python train.py --n_layer=11 --n_experts=32 --experts_per_token=1 --d_shared_expert=0 --activation="squared_relu" --router_score="softmax" --normalize_top_k=false --balance_bias=false --init_std_router=0.0267 --vocab_size=32768 --norm_eps=1e-06 --optimizer="muon_variant" --batch_tokens=131072 --steps=6019
Below are experts of layer 8 (counted from 0) of a mixture-of-experts language model. Rows are named router (the router's row for the expert), up (a neuron's input weights, with its number) and show model dimensions 96-191. Each number is 500 + 50 x the weight over its row's rms, rounded and kept within 0 to 999. Numbers have three digits each.
After each expert's rows: a language model's description of what the expert responds to. This comes from a sample of Wikipedia text that the model never trained on.

# expert 12
router:483457495498476509548490534446481606508476392514502521544433467544443390453524510518511464473469469502534507577432557518566486456515574521386536483451449523635501593416572450473448479481469481537568462475438476427522436441501476497553417550522451453542504524521425533519481506592510508522
up0:557459554453500445493541497551570491521598566442540510491522516559492469467500476489405481613438505440539562433509511556449532400562445480464451521491470478551519566570451569514470461531468462527605557569533482543513472464461557394486451491539530469466467439550475411483422611439497519482
up1:509435524595544515483533582457418488619396534549539561483476596457570516534572564572534453502511505452474527528491493566549514468523535609475545560406465516480441521501492524510511403353512477487537455550559514534479495481553549522571587500575542518517528441548558520481479608462460481457
up2:491513492492518464447541534525457479515532526509508435434457462523495501461456501508411455477533464500443496455459469551438475525542589473456486468540496482553514566477486421559496546455530494475387477426518552533506556487447480519555491472495624481526565494538547504464495536595409606591
up3:487415437549488486526502508608580575582605489507520519579382454570440381489471517529487511436496529540477392387551585536462540522493521461479514444556491457488565517511526492551583479560519529604483570480507539446585509479590399524530389535545484499414555508530476416524477465537445551533
up4:440548494485523451495588565637446481508436563589548490504529511389522478511480437504469481451406406492505590457468459443485472504461506513502491502539532497523602475543489503491467556547473421533546442480562469486500642523507404591506542479490486440532487562531436439525550503567572515553
up5:472477501577570477493485549474520493524476437527568502449507530608417529443498519535547470493520513533450582492511433464471505517433484398548497385484510476410598472437548519507502512552491429459519579505533499447564437457482440546469552460510540496533523434483466418621542495520483575420
up6:478548522536551396574470569486599458420514536443497526527540485477578447472446516515485572507445576534477530490468510599532560489474515415522517451422543492463465489449481505566466583463543546423466587465544515551507541400576490481454541578478598483492536453462456515507588460506448507501
What it handles: Past-tense verbs and participles like graduated, led, starring, corrugated, plus and or with joining descriptive lists, often architecture descriptions.

# expert 6
router:506472405458466532514446497604523530490546526525566516566549501531516543449483527489543428501562577475565478456492441503521539636439512556561582552461502516474515503354389489417394536512490576516521529421616475576484479542492463470470543521532476542472528483450525467488584497485485468462
up0:458560430446489564472535490581481583452427487472455353506525552502456501433437536495436459412510539498489501472513462428426570492487460568540486484439485451461362534523501501475496508452553531494568481490457556412565433388519515521462496410518451539494542597537514512434471495575501505451
up1:527564518500567445543513540547453561479610514489524491489449491505559531495500565534511506538533497491457465498468482562515550514548513614455567586461385514430491576586478503535521396489436447501488491532481440427458490456467619555502548531472412465456465527479552472579479527481586620486
up2:442514535495441500462480478561439643528534598518474514475454539515547527490456411489486445582513472475515544439510534518441503488506506468440565420448540486538491448533552437448504472570520461476483512474497527535474460477510452530428533488490571527472557484521501454600571483440442554408
up3:488521534479574456519436527626456506464471524473536456512456411470570508460490528530451435347481524610505539538493500527520459480485479531560523453593445438557496465493519558532469525429572418507556505394487489434463465508537449430527531493468460444497530503496433558494555460554538609464
up4:441478594525466453527450461500529468460416427433545527595512553575456470511464497521526457536599464534506564421395479497511500491511558563459520496556534373431563473515407483479447533468464465471479538443441535536593469510516503518473560415510448556604464516535456502524494580492472447414
up5:441525531410603507506467509571453517488515530486555611483463520570552537529522493413499416483515454519460531548424370488407524520449552458473548472460547527413593489503533475526485474469541476499515530527503439533511557547508450494497568535493480446542497430572543453474586461551488518526
up6:445533424480529459545528454473570487488436552481491424440525480551486477357596535538439549471422548568508543579439507515523446465494480455557498454452411457458527561492511518361436602462493463416591521525431491507526514408524499489593517540525453479504412517523452505507481403514463474495
What it handles: Capitalized words inside names of parties, awards, festivals and legislatures, such as Democratic, Conservative, Film, Award, Representatives.

# expert 30
router:516533419469474510549520553517518447527502522514488496502473433494516579425481516490499520453556583525540428480405446497522443514415432523553537489571484461440498512507535494358494573543425528421504671375535503643585472489432503453490663452478499516470544465472502457453539503447517544474
up0:522562535443541577478409482529467477528517543484531478517471443416544527489475521504526507493486539465489467497504445441510426520558451538543554563452531446459452490433502517444500549455461389503539523567526510498592589520470497528450495483534495481550522392546514423480527396461504602535
up1:560494499434494594528554507467453540601469436473537564523529473479504476595495456428461463488581483521512464448568494545510467478496518462459475492532435476572578580391437509473427494528499463500472567519483430547555558555441589518450585524515517545471473558516460637540536498527518501556
up2:537405446565480397541495418511468520451513570416507463488538550521523550569453492492515559471471481461513496459487551494495455573549585592545473551429523533554510530428507511522493427582531466435478457478493579492487464457495394540556526529524513502469461411526432442496485467472579522496
up3:475526483551469439490440436503642481465558565415458410490500465430507523615481436541492392523461539574470602532488442466485494503489445469386457549530542502437476498585582434520494455553485568518455460522441493522549528517441476438467594533443601534524497487469473535635579424577552455459
up4:453506428513503417448409439521434499577459474413456492450427497437492416504506517545428590553439578533536434409533495482518509500489521475554525535520456496474472532521594460530557475479566501490530515541489586469550470475496495473529437465518480528437570490542461461467472458462504519473
up5:522462422506485512592492398488509468461575465526394495464443547487547516498470533469576589512606395617428567523459473506542487454466451479550507532567505448507422498458472509483524523540565423438416518512491570577461490487504558505518552453487521542509542568527480441469536486564465470466
up6:515501479427518616473442494555505495442525488515504447539461554506536497483529449493527427492477454516600532522540486424522424571574399585539508502550464473495474432446557461507527531576527416504501560529516474554523447540509451579595547501495538475551382427425514478452620493461495464563
What it handles: Plural or abstract nouns ending noun phrases, such as areas, events, songs, victories, role, expertise, often followed by of or punctuation.

# expert 22
router:529410435437548590478547512568490438460528513520508500442545438456471463421481580436501501584495379534489517520528564435464522563502462459544532453532524441435481565492616491461416581567576473534566534389441472526579482381443431568560600524476459481532522485503510537557528442468587556530
up0:480450492539536481544454535525587471468563459465569497495483556509609520453608524629503454434509588408452526520496391403595515581518571491496507481454398552453501459559557552528404522542515535514540474439414443511425515561502444462465415528556518515437449572457467474477513519497572413476
up1:467531502524455509505475535505464498479523583501463501431525542501508534489600492495527479539448508504590448443477546468517473601478454492444505554420446465426559499456535539473474480547541567374540523510439531574382427480599402413513459470460370412497478477489534441474532504397465531504
up2:478464572549473545549482575440439524524525457519441628551516418468496518527584443406537420487471504474578501548521577628523566466484562604539434482464460500547460559511577500586448520554440547531560538493540473598533511529556498491512564546508369421508486479459495576535477424430582480468
up3:500492527472505501482557468438478505519491474483503525500500460467558576461611510373608512546520535499502494553460449508546499415494450523497544513535472510500483584463445572497542573345397474441489527514409541525595476436436541548590495565531514547528430503509530501585553526560515441484
up4:474475453438545463370512416552463493487506498521525449448543621511466542569491489463679510426579591549532531628486462477547443529555485486556441504507532509501499497473473544477558479549498545448526430454373491541536492520574429563601476492448417558478449642485483527558507542556513432511
up5:508481435494451484518459606446526602447434501522518464517437535472525506509452522542460463437461582512484520461452449458446441442501524565512493573531475511472453520497543474501632479523633549506565542520526628501486574470558465561585452495561557465525481362522578573544540420556504457505
up6:408410477562477468468489361558523511453447482447484475535518535537509483519537526487471492488511498495482584462561459504516527450432501426604537482430491413460548428565482475486466471448518596488589534529531525446456502472537544485543463468584547645540547550544394547516471521592535537437
What it handles: Main verbs and copulas in narrative prose after a subject or auxiliary, such as was, is, went, came, returned, lived.

# expert 20
router:501571537527536447548514490556567422501544467592482516494527541508492538473406499565505527535478467526493467523479584456503497503434496491548484536504527446574434475511507511490638416633527550350535425589516553405559527472515486473585439451590560406537523471476512456486500502440550538497
up0:482541449513519468540536534458469478452369544515427413616473523583521446451515462552473616529409414506430534583556533547509499477545536495467449446562581592525435472499519540508469558459495407526503463444523450366432496485523487455501542481526475437507554426531438508478514451506389490521
up1:529600494483406561493562475535490572550561493420505482433468587470462521467584438536538583515438517481528416488510537459582472489363498574495496455487512515474542597554440432463461496541529592502555604536557466530512505516508508461450447523462552532497622533509534531449417522410500535529
up2:541537541544466421490380575502528610510496632450492521480530475506552513603495355430498575481566502582452583451477585495512436537517453431494435486487505607466453518521524535590475418491566544490472581530458439527448562468537522435493508471457511412448513509471446528585489435517483579505
up3:529537509484439490550494506367568583475549494445487500471490542453473500548572580509438485604382533570501561487473395478476479399510485469424439464558443477504482518554536464483600576531557499484518492457547559545516469521484488427640471432510491487528483475462479416401468454475468538542
up4:545533500497484564533510476494445471412497536474537466538470463447537468580481528508527542566532548428503514523467502506538487522489482471425438450480531474502500482525480445460558488495536490513462452549613427606470595481543538471495369558467456524561562534497415473502504472466490535423
up5:515459502456510492554557490567487409489572493430527471475526528470505511453501518480472543492508547588477444556465483607483475556433493492575472504529587478556461547457539541511529532457559513489563456575543472489520483406451498399552499562413575409589540513513488541549509574462526516443
up6:516437498515566566473556545504545534452558507462491573488587528526445465597575514536500478485525460407402492494587533517555475526528443484479505455568428389441502491550506561487573493538496567417512503412521455368523580565566503472474449549568494527417550439470507496484369519466530480498
What it handles: The word to before infinitive verbs and purpose clauses, plus for, by, after and modals like would, could, will.

# expert 26
router:526482444515476500555447473450466528458515512483529528560469539482492398484479546571501539380567439488458557544544438506520481475586499508463394658469447475446414496518496533560565490604592468521513443481352521372473504465455556513488491457654515510569506467396494489537569457478439515450
up0:439512524460540445507483533573571468429566535428554489414533559565488569430509509538485613477485481505572500511499485571479540482551495464440477499377509480503492463492509465558454504499527505482563533479447518516514489424539543428489479475376522661438487503486502558544433458512493539519
up1:387554479516444517570530487467445523544428503520543526540457531466510514525508501584534522443499523526523479443438505449484528452478466476492559477426444434447384479549449427463502589583401625476583501425501529482381496472540558429453502484434537447532444441427469551456473537517492533475
up2:517336495403498446561489476592622462495496489396592457500411578449594491536567467455501530553495471500575495495528483487427482399527497478521528463441420535424421529482532556527510515537547488478532480487561412456474495574555469565491441483530484542425437474543441511458438445491450463527
up3:536463553501554565522512551495589447594521520494544457520464475559472468473436536580475478476465487511561551469421518518466457443458538443453532562534506537488509485570464440489466469513552439486474519450512432516529552424364502504476473479482488399589469398516485484464430468469512474469
up4:523491444483516451449529443513525464483470488552525482520541449484489469502581538441412548447548549507592510507552368559519566453420471519591484380570562505420520413494489434599563511593487489443472509512466461529434478487503557445520495560455616516558402501555505400496508530484443428442
up5:459562476575495506495425510539444490395484539495495449431423533545454540450499535480480477481497496566465541481489423592486534447514480553569494475572452504495382440565471592557433496525509498559447460391462487521423494436446562465554420479507585521517565549519536477470485505462395542439
up6:589523560502436491445475493580489467551538539538512479565490391578480602518550536524587472527488483494502556543388528516501526428568580451533509556551542564439490488606452442533517516533519491510427548461398577547477487534462527435502477433456438497523490575487484505489519524543437557329
What it handles: Forms of have, has, had and light verbs like took, make, take, provide, due, after a subject or to.

# expert 13
router:505564470451509514562484439418482526493453532455571540509490468512513559518468464439576506511470488442563569494412576578450516503482369434508474476489467454436562425483369494559509547517487571450506547468516426497617499443534462462493546397492562519499436529443495529529541520426502393521
up0:650554496496482464513460437518477422443524488513545569509516671528531506465499413452627452541469395470600505533490500569485474523457532497459519491485459547649439497480453496534520451448482417444460425504413500486531511487544444468528460495434537399502514504438499494546556525447553650470
up1:375435517531404592546485588542416575487401492479454531466434566563498536473549451476561580474623506494457466578506497477505475441441559455449480438554510535521525435464493467375479521512467610533515474501479455528532491491442447454532447417420561574516563418487507494456527493493477497513
up2:529472526441490502545373407511569460444441567540433497518458500494444506531513418444562528501491476511434523444512563478433486518550436458507578561546644485483577462471510512471511569589589496430507486434573448440595451499494447497539529569548486456536530434464494426497522501503536435473
up3:469448451573536461508468469492417488477470428498624521441461589533513494484489497458491428525529403508451514551546469535397489504519580570485500609603468531539529466467499570500606550533528490419469487506574496478568487576452563462546478385543406521546489559392502511541466553438491442450
up4:497448527462520592588537494607515495544479595516528579477460568460444581514485429486564558474521485548489498468440571418471474506555524499494541419536561431504588463513509567492507543467518526544493454508526576400580534436530471482544568536426466477447472512437489435506541427490472543514
up5:498495484503555445467522562408519460463549535492433451636487503542544423465534487501423563461426499554461469546582478439459514420483481483565517532587488479443438553461386497403540447516551564492504565429495481439495448418480501493501556508513505529453507546535587512512482499508545590607
up6:515536509488537424528516560574485533577522476477510532466487535466452489411407537499541510444472506500590519560447502533468478481559454483402509434547559510440494497469530424507504552487417439593486461478503514488581487444404528452595439452495435485532458488592559579491598439484565535535
What it handles: Word pieces and nouns in engineering, vehicles, fuels and biology, such as turb(o), par(atro)opers, gas, oil, coal, cargo, crust(ace)ans.

# expert 1
router:509528517470591508596522605552544492461543442453551517492545487611502549497499513452496462489508407528461436526511510472441542517511507501617478583587515394537496456530523432513448616498481501551441503443483538486541497505481467546529539525388531492498567534564583490447459486466554504445
up0:414534471400560510499530556520516463506480506509550538529461540526546554517439441507503535436552587625496523483565461616491491592601564525526502445461427470492448552476512508562474540489541479464470506458465562492401495489491432530511584448454561457483546457532518478477476430554515377491
up1:484496502488570536477550518508550595518506447490546540507461580568446527443476569562521469522446357550418547468507388439513504518474510469429491596586444525500495436571461566555449529506521438426488533493543440482589423416505551510470448462472470524475507443340484493411473447575507466497
up2:501496391555497493524505489501615590515523590564557481529509509471549502475457479558551474596534510503527473494473528517529498505523421489552554534466545532536472512438531538518449524425569532506521435453558474456481507541575594515525455542568474414494412539530585483546464589437488567491
up3:540422548519440551525459506478489548465450493471524464483522462471454465584528457593473542485455449551569556510557423536491501402459559429477535534500546347501580442566508494561544503574586416379462504530535543512487530563431520430517532425434562541478504560496485478472470569543494477454
up4:543521506478494504539444518559508535437504495530518492446445423390560621523588456480490491509482511452490522574485472478528425501523486470459498508504528472485425502623558526412450440568416563538437526515470493497503511540526385469585520571470468489441558536453460493485465646502528585420
up5:566457520461532537515404506532402471500551421479551392518511483503606492535579507490500480448487517511475546489420463545433503550578484580613507470535483487464590471540565521533543496555509501573555438474479483476504384483555502543471493515528484411536490541481466365520505560488489529555
up6:505462480465434454426467537649509430459488491528511390492471466548477463470518453495430577489543550562543573514479471446469452522515462630503513553553455560464549412572514561506523567483457505426559503499462517459497538490530509630495516506467529500489468454496516436490453626588568599482
What it handles: Digits and decimal points inside coordinates, track-list numbers and ISBNs, plus == section heading markers, such as 49.72944, 4., Background==.

# expert 17
router:503489466485551515584487422516549465428517419414529507479487463514535497551515505517493443465485396477523498503543538534546506440602562542474447447479559447461504556510528474461323556480407517529533521546506562505463572524508517487451514514507454505567449544458577484432470356589554416469
up0:529563531512495504407449440502449482433439448507475455591520502438485493466472575562445480477519515585439505513560448536440405425488493470460528486496537468508461477488405502483451556563492552492522581492514532551521529485610453460532562532542515524505484555508507520592530530576481508508
up1:502480419511518432538424467554486490508520527472485490490571543636481495521461516504572432524535574519519509588543479479416487417486571545517457379463557489508463486523475373444452566481487539522489531460547502501546480543492435492622440524528518479449472439385441467512564502495557455504
up2:514594552536513459462550483482524517417415601525448556478394458512557501491468552505535529503497550517505498579462534485493534468527491538597532458488511484494522442557523570478439522435425499558507574548519533573509579494490385475447512491446501488476431550443524533537403532565484495503
up3:518542519598540462561500517552552445486498542469496472553419483511441490583482454454477532483385455433529439501530453522519489630474490454505476632497528459485545400481474496513535473473517550517440545470422463491468489505543496537527414482535455444452406535680558468480566478510449433460
up4:475459477451516509542570471436436435525463455497560481547439506504491462474527571561514486481461565597497603538478484604510551461555454497488559543481449435532439642425422430566529576515503488534580450514536561509452541483493492502528449541508524429556453448448401500454428455531436478483
up5:472445499468543535442462414426498594526454469496536470523426423502506511563485563484388525390447412558528537503550486519541610480516549501506479368523432475531486463545438455556439554614430486502489532469551524529471583496492519446485531507520600496384541509460559535418520421479503559507
up6:473509498571447512503492504531555489433621494519517498477537434507493487354587498571497542457528420542517471472496522555536531394551523480536601392502470408486467389530440515509550535463508515536425523512556413471509448474508547484564562504456504508508462459519600536515542468569405438499
What it handles: Capital or lowercase consonant pieces inside or starting split words and names, such as C, Ch, Ph, St, sc in Interscope.

# expert 28
router:489406492500448533528519496404559537481460525570510500595461486508486388404470448425504511478457439587464564503571482532493525542541539509478511523466443408533566524482448499417484471515456522529524549470416511479507473492444531465467615518573512402511508586437420471511537557558452547577
up0:568507476532506440462471532560469547506396480605485530567515626551558571517451462526515413442515514528574498444534383426447488482504425571479422505549492582545537510467491567539440453537441460465555482492510526498447523507425452419467533521451592495488498512578514437434513486615507529409
up1:586474463523578408548441508592573540521493495445543535502573571465564560477461491525466519466539501637513454460465490502397538567453428466568488494389540452493478473522455578448429440457510450507485445478425543383516518511490427488483495493500451483523631528499461543500467487531422500466
up2:529527487520540497491496499532506596510531581522515585465529582484480482495438557487554546411498374483511494497527476456515515480435479499462585471480491516509530557507476445575535493494493457574487437546464547495548557553360495440550414544612613554569459446545413595529426518528484551502
up3:505506454556475540501559536489498510547439539406421553573560494443478587519521503585467457442503523516501498490565492538597497563515462452449493498492523454506563470525484603506461502525501533379568541469487528499518508441498500501491473515584521495534587458431577498494512466509547416516
up4:574430488481506480544620514514534507522612505525408403535524513548488578510502516535481585539570466476490542474452487525469539534559519565575446496609528494433474514516507403540507379573577422609483427554478532527544472515539485414472450502465454394432532466463476454416542523552465522396
up5:513506507467487490496545531529480496485526484455548571520482450578525462528499477491510576492522484527498520574415510515496460468551445508526484485481524556430507534534527528505508519491529390412445465498525457366488516505454541463314552502526430544544507456548454563561514451567509579508
up6:527540449554524436499360594490444489455499491591542534531505566492511455484516488500508476533568548541474456470446536566472463530503504600546559492502473492505433489519487485493499404509596579409498540430524519476478493478527510479445472466491563452558630492519510524435525490612503470427
What it handles: Opening parentheses in climate tables and text, and sports table abbreviations such as Pld, GF, GD, Pts, also cell codes like H.

# expert 19
router:493525561552566525352532523625438506499553489510551484452443565527490477582500454518496492484480571442473478499542518465527439466534428527530595483489580530557500581498556552531478505473448465530544472592548510383606464536567522462526532521481552494433413508556501499472460486681565509543
up0:427543481578413602517557567534564622518525502520476430509557497504466545459449535548515468544556575530434462534426485484580539474508469523437516546461498502430533444519559546522478563537584518504487521555434584483495506481460413495522467538444519608488501523449493501587502417604447561495
up1:502540425437494514456489554425420537450431471426471562605499563554541563462570552457536442478520563547562515473533510466427457487527497504486555515477463552460538477492597583494483477510436469556459479521555633471525487470535492427507553442551408496464468494458523519429436497492470549549
up2:555507341468526553516529554510524552527540531471447518581520482419483559483573420498565473493397595449557570511550542502486491490515505442467489501433572560571478512546521525556513490518447504492480511591460492426488524422557513552437389558512498493595412510507589454480542467636414441454
up3:502536476493537520442485471493544478499439443549553475530495494507478507574464486438441530511586551536449502456460550529463507521467413477539490544454472496445574538480490499445466544507579442386565483501505640532528548434473501438470514422615548519569484502575512533342455496552369467552
up4:500526522507519508578469517514493444564532392499501482590510499416568552556479553628408533435518444514486494442452443456579530491405456479468522508523611552499501512526512509472472502446475480535504425529538481497492492467473550504552532537420541513478461516435417497479424452510402497482
up5:491465496444544430576455479568513498479490432504517554477512485462433543553582565529579433530526531491600499470547529532524502596541501467457476502490483489485531487473485501590617528509495477481421604546478546456564507481399474452484549459535464532480514538478546551518584512436425515505
up6:474537484527504479576524565579548507431517556548460441476509477552474406487557476510519540537542480479567503571502433538546490489535445510502521483501579468498518600430523520553515482428504441528480582611468456461508566501447522451497495497463557397560462455566556464557504460539422524513
What it handles: Pipes separating table cells, often before empty cells or row ends, plus list-item hyphens before names like - Richard Lewis.

# expert 24
router:519553563419452507477542539497474551452540580463564613567556550415549474380481550460474462483510605497502466438477442443438514444572582536593444509547429449506504421553464491542464486532502514507532470499660483447585535515521506520495528530437466544519470440571433552488498524423420446477
up0:462477465497566463491492572500477467512441490493476585570552439520577408451478480547496425532476416587485468574475546521567462401524489461467462454527560471498419501513563556517561490539544422539551472453541570447486496502511463494539510530521456516535492488544507478520536510446550541603
up1:491607556485526527564506495393506452532428422397576505541525408441482580455508448537524536536549538469489541459431497517416488467492515554524439548578487411488545473528505430434472503508494490451510502499473532492534449428538542536489563495471493454458561461548477605401555517561514569454
up2:468555444486478507502540461576568577402429477517516490602517525499516546572558457487534485514443532487522563532537508530501578441460573451454516528513480507529579464477553470512452490607521460432527432504407521462466485484502512478570591543458483523498494394542604454511479432472597602479
up3:486602530569447402478483543493604422497464591612456498550456517582439477455504427554529520529501486488522477464415475515460562484465485574489526557502529464501499553537470530568559457564508491433511455559557554576433519548533412498582543443434516471452467492590489465507411405496523444417
up4:466598473442464461509520502530486539524472523477482432479561510526557512465421518526497527506438532578463495558554464523455529500598524443529477523583408478436533504472484446477561512496424503545404436528568510586489472499503503432573402502482402507573547455462498542424430499500417520557
up5:533565483396528551555459493462476407458497464573565584443491481484515568492476414500437426457482481534482469544431445521500541488477468505484416393452601562595485468512566471501456496473602466543514525392555526585547522455465451480542412487523522501563469448435499487510489481495502547512
up6:503541469536599468551465510598482543514494503496560502512524486570587523428506554541472494442583477449547533460575368462481499424522511535466470538566572466510461399458533431511463490456582629433436479410517506467469479515444498537472479518480556492462508438460463468484553536486463454503
What it handles: Field labels and line breaks in infobox-style lists, such as Genus, Coordinates, Website, Binomial name, Born, Directed by.

# expert 16
router:453542588487522508433507483480468466462435508438552495466457532532549585603507562521539567477666578451418455456454590548474441488553469452512513458434508529511542472483518500489456483509542497443547508550475563473486468474467522490477440488566528571521494569566507601342478530479395427536
up0:491536547512531517475521510534564476600410505421444593590468485539501526512521490480435542582487529499500425487367512447424519437535557456473474551497528541506458498497534512509489469528501532433506429515488439574500492478479492543581578385468519498540481531573496504458527524523516474424
up1:429484420504530550487435488483436514419560517503552493467522510514453455561576423554477382525530525519488554501524484582510517508533506442624497525515519465570505502477459456537427588476523405488532446514513462546536411511515496633443485540530492557471484472457491579496447525457543455439
up2:421533521575453539490412418464449494412539433558498501568482496458575468497430512454512516481450499547535435535534569465514590473578478518570476460504466538525514517502483506519491441499574471457522541544442545529433451391471447482540451506534548497404573480504542514481498480557459474469
up3:410490491563483537477443467567458501404591450471546458493618460483504412504512345458477565466445451555548544561442490511482441449573505632530438478549458563542545515510535464544503477426472477417445537603471584474491518449492428491449525470505517552495474461644493479546576494422502528442
up4:569538532529465515469510435480507515501432516508451529478528447459495453538433494455481529503610569441544500512489599481508459526478462420583571549402465513432559580453525554512521497588518564514578548504485456505600484511514557455476456524472546488531460461458540534553578549452536473513
up5:535525484472474541486504406565572483488544542452486475506601471420459533457523451567572474480575479498535629466591564458491546526472491514525527410438545392442478421576456495504501500475491478488557544431535523516422503523537529570538481437505485559477506563561529587579481485505554453480
up6:539522567529481550422532543486511513556447603437475388545489500476574473549548517540600552430467490422534471586484448459418551454479448612562508525522507543531475509555473492417451555554530479576498586489473553464489428527484535464505463477483498436512518525542428582581448537497475545562
What it handles: Given names before surnames in credits, sports results and news, such as Robert, John, Alex, Stephen, plus initials like W.

# expert 31
router:545515391490535568478444472473513531470586455484521492558606496454508445554512542531513535483462565504522606526501520584527529497514541504531434541458491435525476471566457450562450489558517503517577477532470454423479422507481501532480474553523444505528512478538531535370426526543479449503
up0:442493544544513592550511476495534554569518479506597460625483467516391450448440582428515484566640484575461515563448512427532456504460535543466391478460508420450505509595491504542507447518469484505476514485566432511495582386485476556411558486442541516480508436453513468502460518515578467458
up1:491531451526511522520474588552481448492485467454515495442438449433484445521444590621552559443531461510449503485473585443433547515466494584630506496467547536468495361478560564445438589473520498513445507526480512484605561554473493470497499467499492459406506527471489428556565524459523482475
up2:554437536416457392505541552478512533513448441463494514587515546503510479535578468509508548585443496475561500438580438539414485596506551557435440534495499541494533465435457489360509555474470426502447498479573457513546580433490588452546508533403448390409489486441472599533434464454488531527
up3:563475608555471560539491484540388520461583533483525513604474481492458468524505470535499506421490500488451547481452408576490478506542468556514437635511475461436477479484442376614527427450538507493613535521520476474452541460579559653445629515472527547458513533483514478521446565490440523453
up4:512512524507461498518514509521471446410459546531473488465468321469557444481453544558503487412578521480598452524502529552552494507516518531507496548493542524461467491491522502490426506566531521465573618445411398588526448484520486527531558444394486526546587534446501528418490614535423476497
up5:587520480481451532447574468504529491526453440528503508533471524397503520479458462488458482510530491523501425624574482503471493522470473443466482608552442558470454498581556491472412595515454533522553508473510434449473499493493515443570472535473540602499498362483361474550464454581455570532
up6:447428508474483515520419603487546480486656548574495468533550510480524603501604491442537536478447542525474536539414403468544488453445555498476502538517480528540510559562475504381494436467549567428378495496484459505504452503545489524597495463451509491468519452542445504449625430499523479510
What it handles: En dashes and hyphens in scores, season ranges and compound places, plus country codes and months in sports results, such as 3–0, GER.

# expert 9
router:436415531433528519511576516530436523532512452491434446490432448456531471530487543518434512543465509492458499568529460505451539537544522408453475592527485460462455453553542533489632471509522600510505526646509572335472514495530567531531459593517504460490500513541533439493536518395474514557
up0:606440517444495536530490427464528388498496405473550525466480511519504392440506562576531500555532503554491509502562456493514590502467476400519391530563444444500454501614483451434528564411469452475505430546476544476555497428398466586607493492530537496478559447505428542597532518516509491508
up1:487488453492540526456529442524458608598487529573506446481496431500467528501535455537459466505498564493504504489519564481467461544497472494445454494509478542495543482495525538477491481592511506414433518596513522503571556513517549507557479470438459449482488585341459408527597371565434592466
up2:500533503532513438510492573395472465521475579513504375549501500487524488558482455486631525411505506601462534537545437508540517532503506476510446499528511459459425593557575549550488583499462456479431472463397482502423531423457536427520563440503569491492460546585501491550493625515428530510
up3:520479562496501508541423483536497503567508425487527478471533460510525453423470540501503519416498466552513555473526560532486439578529419444414455468499518481475460561375553542490503559388469607544507583515558469482624515489516612436559505387411521403511485451551462505567454545520479465507
up4:458588553457438507522442482635448587504388481577520513466445561599433575482511539516533473469496529533495564477447516564362444553450420467435494487529541538393456513470472578432466568598527532490546476455586472517458491468417543526505487459427463452498483488435527415472445467558502549493
up5:505499489472548416563456397510517548516584505494435480569567437449454495404480506517494533456555512474420547391537472524469481515513587479404522453577524515545539500488497558435487421542525561539437509538546512509494478438584479468531488528345580450549476513437457403426490490529472478477
up6:528526510496456639570458464508531447539479466432424481407490581452448464537531381596503542560444404532397430490489494499586561529538507599533458523518452479509526485486432359455360517457521616536550566510459542600503485479419530500452526497438505519429498620523476509498479520529454456453
What it handles: Prepositions opening locative, temporal or descriptive phrases, mostly in, at, of, on, during, often sentence-initial In or During.

# expert 25
router:532558517480610491516504452564589543623452499491508535574553427533527484530441477502521467486450488471496488471396415423479428554524524437439487511489470470507508455466500472502570472443439527481533453434526513615554495476418428592539585380467551523411453557599470530534505569502455490487
up0:475418592507543508556512386511491524440506525470573423561507439457444525530495499508476528515568418427463515546476484421490527500451487413572553465497474568568453402471504586533514481502483466389479494444464389499538528570483541553583520460486499491568485551463477385486539550441475471426
up1:519469439454610601499486438474544561467492539495553419409480360556525530447509500603462524551516447495372552514494541520467489532563591522536438493570518514448435507457550517434517546478500497496471563496430544527404460497484548587468447535563585602456525512471511515505501455609485392528
up2:541501523448517494554542434531557563471520563516467450401606538405508459483496532570490587561538497588442572487472591433485465587483455528487500445486558456531611525599477519531500505412494528393604485529516441409535439478624454464516506486500482419528493497528454483525448492474430534550
up3:467510464435455546530527498496474552547508455545512453502541502430635478562478516481545536473541520521543544596512503537487532506405469550506486513517470441550478548460498533517505498419472401476415489520565529479492506482528494502448528547501532490439516472603577390454404525430416411554
up4:487518464502476538489430529583505542461514544423511503459479379527589525514547542577469498549480487549452459598521544470560562476496528465500453485534533463491426460475474535373492508532478569516524502368523547476577558533386460483512451537469538535423583505544507522471531530507499578461
up5:515548444529481500514588503498486514549447590481404465534492501534567477503509407466442564641504444463492530572579450413498482491535551524480487587579458548461527539469438472570435514568512522516487488432536518523445467369435448563467409505541619525540563552510426452488479408543543553475
up6:493438478451554476495460514485487471503519499492483436558444558545515600454519452496504444576443422544469495476515485564470612475565467553471523504522482476613452460574490456484476511427423518449506593487491521483442480468502461544559438481428529573433483468512420516367488475609617605521
What it handles: Word pieces inside Spanish, Portuguese and Slavic names of clubs, people and places, such as Herm-os-illo, Handanovič, São, Rio.